Experts of a small language model: 167M parameters, 96 experts in each of 14 layers.
Below are experts of layer 5 (counted from 0) of a mixture-of-experts language model. Rows are named router (the router's row for the expert) and show model dimensions 96-191. Each number is 128 + 24 x the weight over its row's rms, rounded and kept within 0 to 255. Numbers have three digits each.
After each expert's rows: a language model's description of what the expert responds to. This comes from a sample of Wikipedia text that the model never trained on.

# expert 63
router:131144128091133075134133110112121107120091114129111126108091136164148180136123129151099147135060107155142137089114141149101123143120156127116116128075127139163149124099132129109120098151152135171114135144139168150175100146123140136102160122103092114124097097096108057130098128118099130144
What it handles: Short lowercase word-internal pieces and special letters in foreign names and Latin words, such as habe-as, Wra-ith, ç, ş, ğ.

# expert 50
router:141194111101177085145090123119123113059138127118145118101100100136144133115123104122108103162088102098135128112110109169086100160122113103126088097118209073148138150120150140096109115164142115129126098180148134138146108141093118138105140125125115141135089106126098119157110093099142118148
What it handles: Proper adjectives and name words after the or of the, such as British, Syrian, Royal, National, World, Army, and U.S.

# expert 59
router:153158119096169089111109105104125100106132097143157108103101094140158166123136154164094128132061117191142100107112127133097129172084153114149107106103151085152144171125150114089138117157123128156103117149099148140129120147094151144117155122093101146111103089116119108137097102117143097154
What it handles: Ending pieces of split words such as -ed, -es, -er, -ing, plus final digits of years, e.g. doped, filled, colleges, 1976.

# expert 7
router:175160119126149078161122119116136093121123115129116134097130125111129158109117164136098141120078115155141145120088113133110102153103155127111100113096173080138118162138121125103121094142143108150141142160101132139147104158089122155122174125131137138100108093132115106164120091091142092114
What it handles: Short word-start fragments, often capitalized, that begin rare names, Latin or technical terms, such as Cart(agena), hel(ix), mod(em), Rang(ers).

# expert 31
router:174146129120153094169117115127131129099142132143163135095094118124147176093116176137109137152084112126126122128100139124061121142137170094125109113079192129165126137148118134113140111155150143165113155182101146146126102156110124138121147114107120121107103105148130119131118072103136102117
What it handles: Generic second words in proper names of places, organizations and events, such as County, Stadium, Rail Road, National Lab, Tennis Championships.

# expert 37
router:147159073116164100130117120149116121099135117184158113117098139154152155109163111156110116151067108134154116115103119137101125153113156113145113110084158106142163174102134168100134103145139096139130112146091127143137094099111118129125163109072108141123116114107121115153082129135134128148
What it handles: Pipes, semicolons, dashes and commas ending a table cell or list item, mostly before numbers, plus phrases like composed by.

# expert 43
router:146175112104142079081133097116143115079157102136174129095106129129124145125105171133096120143060137136117132116080132155116078134105138120155108124124151117104120162125142149113108103131148129156116136140121131173124096151103145116110132091103092135132126110121139118168112128124169120139
What it handles: Personal names, especially second or middle parts after a first name, such as William Henry, Robert F., George Michael, plus decimal digits in times or prices.

# expert 6
router:121157128095131108125103088133120087111134100136148100117108119146188157122144157143102116141063109146125117126105128165125156109113139099132112122119150121142140158101109123097119121136141100130133114163116124179118102157141122131110139123088091139119059090132129098123133060084160120146
What it handles: Final pieces of proper names and capital abbreviations, often in tables, e.g. Em-ory, Nin-oy, PS-V, TA, BA.

# expert 53
router:123176124116165070116142103138120106092158116173126118127092103153166167112139147158107120139071125158137117128093122138109143157102146103128114118091129106152161170110152154097131104149135114172134093132114170162159119122100102113130136105140107143114093098122113109152107103107151111140
What it handles: Number tokens giving amounts, votes, scores or percentages, often after more than, approximately or about, e.g. 100,000, 5%, 17 points.

# expert 49
router:141143104109171113113100107114091146103143080156146098106093109149165169115134111126103098162094107149142106098106084151101109131125142100139080093098169106145150172103119141110126134143140140148144132135086165157102118174128130142112164112107089141075094073099112103125115118091168105124
What it handles: Conjunctions and prepositions joining clauses after a comma or noun phrase, such as , and was, , but, , with, on the, before.

# expert 26
router:131139127112142074115100123104156108093147090156142104100106096123162153122144137144118112125105121159135099114118078183129126156054124127165126089095184084156145152110139149096104128154136126164129102147104148185124088152124130124115157121088085131114097095117113106138104129121139122138
What it handles: Relational prepositions and example markers after nouns or verbs, such as such as, with the, by, from, of the, between, including, like.

# expert 11
router:145155098106157088153113085106133115113128143144141125095131116148137162080126178122095123131110080149128140127109107143115119140093137132141116100110161085165133145125138141115112103134120100159122126155132179122140113140105123153096156106099107156089096080149147117146111118079160082128
What it handles: Head nouns after this, new or second, mostly time and event words such as season, year, period, time, scene, edition.

# expert 54
router:160169120101164086168121136125104110095129141121130113124106115141181156127154114119111107161093117133173125113101113149089109144113149101134107108133155090135138145118120166107101100183146095144108107183105119138146127132111094142113170130123121150101090113102129094161080120100158120158
What it handles: Descriptive adjectives right after the or a, e.g. current, overall, modern, local, traditional, independent.

# expert 62
router:154168126134169081143102115125090113107114112126137137101106091145163158113127121150081101149101127102142103129121107122103106138080139132124094104123166122112158156082145163128105122157126135157141092139106175180149115141088141128103163107139080164118115108117130072154100105107156123134
What it handles: Articles and quantifiers after a preposition or verb, such as a, an, another, several, some, all, following, more than.

# expert 29
router:162185123127160097152123108121125115079128138166163126101103123148144144107121145130109107142109094116138105101099114162129113139102144129125103078116175106119125150109142134129109113166144107114123106152136166123148136131090128137110150078093085147095094083118117104172082099108138093141
What it handles: Nouns after the or a that are followed by of, e.g. end of, arrival, role, decision, hands, aid, destruction.

# expert 47
router:157142117121178100133128092126103108120145109164127119105080112134154133087110130139114112146066128126144082118114093144084098144131152133120073102119181108124138170123122131107095127151167115130142142158083146189106115150091165132119134112109112166118095112114111098129098097103139118118
What it handles: Pipes, commas, was or an opening parenthesis right after a name in tables and prose, e.g. Windass was, McEwan, a; Mainz | .

# expert 42
router:106165082100176086151117096110132119101142088138162105113125093122180181140138128172107108142062105164139144128110134125119133129090164092120118113112166101150157144118126125091129093147138136149111097140106151154167093166111114136119162100111088137127100106113133135130132117102147107119
What it handles: Remaining digits of a year after its first digit, e.g. 2-016, 1-968, plus decimal points and colons in times.

# expert 41
router:120145148126169104127121111108120094109140100121118140103119102135127175113134141111101116119049136159129107114094125134093138168116129107125115089073181112162150149119147123128115077178138112125123107136124165147125109128087121161104155103058102159128081100111137117162106086134128083125
What it handles: Line breaks and field names in infobox-style key: value lists, e.g. Location, Genre, Serves, Executive producers, plus years in team-history lines.

# expert 14
router:148167137108157094154130120131110108111119117162167108123106079138186148090163169120126123152053112122134124125142123142104124151089133079113108085126136116130130131101139144101140122144137127140116116138119152157155114121115102149098144077114090151122114097140136107133126082122120108140
What it handles: Short lowercase pieces right after a capital letter beginning a name or word, such as L-as, M-ut, T-amar, often in names.

# expert 44
router:149150098117165115124131157137115122101130126152126090118094153129173145109122150165111142168078129136128119096110123139109130167107172140127075117118146097164133151105129150099119111151154096141136111150105137135120097103101127155133143111083120138124096101112138109148066106137132116145
What it handles: Words opening a clause after a comma or colon, such as what, When, Although, In, plus line breaks and list or table cell starts.

# expert 56
router:146137112088153130153094139099128106105150134168118107093098129146165146108140138128123125153096115138143128106108130137094099128082161106136096101104146074143129154097158129092125101150138114140140120167109169159139105149124136137095152119104126131091105090099146135132128130099165107120
What it handles: First word of a new sentence or paragraph after a period or blank line, such as The, In, On March, He, It was, However.

# expert 16
router:154168111140172084166117126136142113098124130125152096115109126119156170103134098154117128155095136147154147118100139143140107135080144133137112110124177090137154150084156161112109100114141134145109112138123155171122134150105135131122161135091103128123101132117116114138117127095162101128
What it handles: Copula and auxiliary verbs (was, is, can be) and the adverbs or complements after them in running prose, like so far, only, again, entirely.

# expert 61
router:146154149115180099132114086139107120117144100122133126080098105142161166106136137147098124116071117132146096117111106145099107138110147108141085114084172116149140162127114146108127113131142133138123126193093158167141127147130120130119129118132096184126122090106119106122113128115160095126
What it handles: Closing parentheses or quotes followed by a verb or preposition, such as ) in, " was, ) and, plus numbers in model codes.

# expert 38
router:149143135124143100128121110110117100133140100153120122093103132147145158125154115125087100153065123171181110112115099167107138151107142123142095129113168097141169179105150141089110119179167122136129105147119172150135106184106136156117134104098097163111096118130103112138087132110109135131
What it handles: Pipe separators and dash-filled cells in sports and results tables, and opening parentheses before abbreviations or counts, like (N-CAA, (1).

# expert 1
router:132170084107147096164123100144124083117110126122145142119089136130146131115121161159096118154107157143145126105101134135118126147081151119133108095122165110109154161104137156137121106155131115163127089132129174137148104139112132127096142113125117164108122110122140129151097103070123140155
What it handles: Object pronouns and nouns taking a verb's action or following a preposition, such as him, them, themselves, gives birth, causing injuries.

# expert 19
router:153152112121155067144125132132125099105157069126145120106102134138147125127154129164087154168067136117169104097113134159110111124108122125146081116115132101170123140102144127112109088155161117153125103135134193163136117136122112162111160110115109145072111116132114105127079101142127118161
What it handles: Start of a proper name right after of, in, at or University of, often split, such as University of La(usanne), in K, of C(onder).

# expert 23
router:163147118074168112140123125112105116128167091176157154117128131121160161104101125158090125124082137137119099106091135160098142168090126102129108109065142086119161153109130133093117116149154111118124098153107152160150104124117129135094155112124096153128104112081134096133117095121131110138
What it handles: Numbers that begin a table cell, date or parenthesis, such as years, model numbers and counts, plus stray punctuation and accented letters.

# expert 10
router:132133121123142107113092119147116146119149096124160132131119119158167145113151128147110140147052117156159122080141108126093109164113155108151108132109140101164169153114128149104123115167148105139102127146142150155135106167115109145118135141115106159105100068129106115171140174123111112140
What it handles: Middle word pieces, often ending in m, such as em, im, om, am, and en dashes or hyphens inside number ranges like 2019–20 or X-20.

# expert 4
router:154154104100157099122123102125108123094140117171150116135102104123141162123138136149100124153069110165127131093104117139106107154108123105126106087104150121137134143101131128093123103149134107162094114158105142162151147139088133122128170134105083152128109099119142099132098107117147102141
What it handles: Numbers opening table rows or cells after pipes, like shirt numbers, ranks and dates such as 21, 18, 25; also She also/He also.

# expert 21
router:145131136103138104143106103149113118111144100193112120122113107151182179108130115127117103122082095109134107121102101178101090150092155107136108124095155100108112153116148145109138102168125109145134077175118141150151124127127106147137161103125109135112126119111138065147119125108106120145
What it handles: Word-internal continuations right after an initial S, C or lowercase s/c, such as S+old, c+old, S+up, C+leveland.

# expert 45
router:135131110080158070169115130134138099107139103117134127117100147144151158113124118116093108136051122134128133105107090142088084150132142140160137107088124097154145188099137124106117109175153128163122140155131132168138106107123136140101138135107135124125096090100115087134117064106161112137
What it handles: Middle or ending syllables inside unfamiliar personal and place names, often after k, z or am, such as Charik-le-ia, Abuk-us-umo, Malag-asy.

# expert 15
router:129171111094152089118118119126123120110161123163134137117097122147146158118117131158107084167063100176145140130125138135091077133113134101142093102106199121133138176125144131101119100170131127150129144158094126159112091154130116119102156123095088144109122098131133090128088114119123104124
What it handles: Final pieces of foreign place or personal names fused with a following pipe, comma or parenthesis in tables and lists, such as "ada |", "ia,", "a (".

# expert 8
router:151151117121179094131113129156119113101120116134141101094087124147175151104159160136129099163081120141124110122105129158108111145095112111163110111108140075126129142098162097123071122159161110152143103129105151159144112152079149138102173100098097150106116106133131087157112124105143132144
What it handles: Prepositions like in, in the, on, at, for, to the after a noun or verb, as in increase in the, building in the.

# expert 33
router:123160107111162097152119112098121125088121104104172146104130110118149167120118135128109128152092121129144129105116136133131114151083173118117087084102152092141123137117154159104128120134133136155139062147121133138115121115106100154119164110131132141102112089119114139116113112089144106119
What it handles: Units and counted nouns after a numeral or number word, such as 5 mm, 30 minutes, km, %, million, both teams.

# expert 27
router:146186105115177098133102109130135114068138105166135118112113146169138123126119161145120100165114133135131133100108132134110099139090142110139119081137152111133143142101156144095130115158127102148103106116124165147146098137092117163113121092114132144112093109131123123120116098120116118156
What it handles: First piece of a proper noun or title after a preposition or function word such as by, of, with, at, e.g. Only Murders, Graham, Bast(ian).

# expert 60
router:139116107109177082110131126114124131095116085126156107102087133132166157085155128146086120139083131150139086123083105139125113145109115098125061113109154107117104156080124143094120132135145096163115127153078137144103106126120135101116146128118094145112108069096116107119118094082156105144
What it handles: "and" plus a possessive or following name linking people or items, e.g. "and her family", "and other", "and his".

# expert 32
router:147165099096176071122108116111139115106119100158128085126110152153150186121115133163103122132066108164144152124107158140129117143107139109120107101093141107135164178095116144075120102152124113148133131157121110166140103124113103113104163118087080126127091120148118121132099125122132124126
What it handles: Final pieces of acronyms, call signs, code numbers and foreign surnames (WQ-DE, -ović, -owski), plus month names in dates.

# expert 40
router:139183126111170077144099143123119119113151122118142095086126112145147119106147152148109122118058137138153131126109102142069119145123121078128076124102123106150155160102139137095103115150138123129122139149115123128123116141117156126128137124106125164127097099139124106137092110109175122147
What it handles: Short middle or final pieces of foreign personal and place names, like hi, el, h, ović, sch, ético, often before 's or a bracket.

# expert 3
router:147166090105149084131146117114146108101135120157161119106097086145134147099127141163124112165052118145150128118109155155107072155113133109172084108131143100124119146106155133109130091126158120151148136130104163132133108144080121147112141122142118129086122115130136133149137074124158106146
What it handles: First capitalized piece of a foreign or uncommon name, often after de, La, al or Van, such as Sp(ezia), Berg(antiños), Gel(der).

# expert 51
router:149159126120169088148127085137144117089148119134136112112113139121133167110114149136100123167072122153115128115123124130077123136131147101145114110088185129165142152100141126125124134136141136165123131166094144177114093156107119120108157130112116144126121099147128123131093095090146135126
What it handles: Last word of organization and place names, such as County, University, Company, Award, Racing, Railroad, in lists and tables.

# expert 28
router:165147128105162098140123117132125117089157100148151129098104110136153169128156148159097131129076134168133121106120111163104131161107130117125112075082138114141155156108133107110143124179144122174090100167096129182133112155099136139121156111103109139135100091096098113154115102119125093145
What it handles: Digits after dashes or slashes in scores, fractions and years, like the 2 in 1–2 and 1/3; also sentence starters like However.

# expert 55
router:140179110113156094155099101092096116118139146161109111088105138164153182122164114137124100120063126128162121132107112146137109134091129103119094098118147085141143167115174127080103091175141127119117102136160125162118125135103147167111156106104138122076080103111093117135107124103142133146
What it handles: Table pipes fused with the next cell's first word in filmographies, squads and results tables, such as | The, | MF, | USA, | Live.

# expert 20
router:162129122122163108142113091103083130128146108171171104115125106126131149118137137123121147149072133134156124142126122179116130157084156117123116099091178087150140133119133132094129125164161142157129142158090137162153145118098134133123169123123096135099094090118132099136081117079168138160
What it handles: Paragraph breaks and == or === heading markers opening section titles (Champions, Top goalscorers), plus pipe separators in election and stats tables.

# expert 58
router:127143127118128058123119132096109111142134094126140089137072106139164136101164147139125146119034092125142141088102109163107116173131149084118134113107142108138108155116144131096140095149121097140142116161126137145148134175105157154115153087086105182103092095112145113143121110104124115126
What it handles: Coordinate tokens like °N and ″W, the numbers after them, and short middle word pieces such as op, ip, amp, rap.

# expert 30
router:144153121119149095160096129089119106118150101139163128106104132148141117124120126158085132131075123127124118109108112164114093146088137110171102107102143103165141160112128139103128108157145095142123132165116165151105121156095140158096138116106121152131102082115123123162121125114136092140
What it handles: First digit of a year after in, born or a month, e.g. in 1949, and month names inside dates.

# expert 35
router:130121109103129130123125120109135115101128089142146130094101149144128149102152163159093107137049128155151120118114138145117129124113135093153092088117134088145120136105154145115108090173125123134103082139104145147131135162105133180099142137125102138128095073111099107140099063095119112139
What it handles: Line breaks ending items in See also lists, and the pipe or dash that opens the next table row or list item.

# expert 25
router:154172135114149099164125134085109140108153122132161147089111118125113160145133154143112105120074092159151136081122105124121126157102139107152083113129124106154117162113173147138106104157137128140096136137130144136124071151107144144126160089115124175106122089112142118140124124127146113112
What it handles: Word-final pieces ending in s, especially before a plural -es, such as prem(is)es, enterpr(is)es, slog(ans), Ill(us)ions.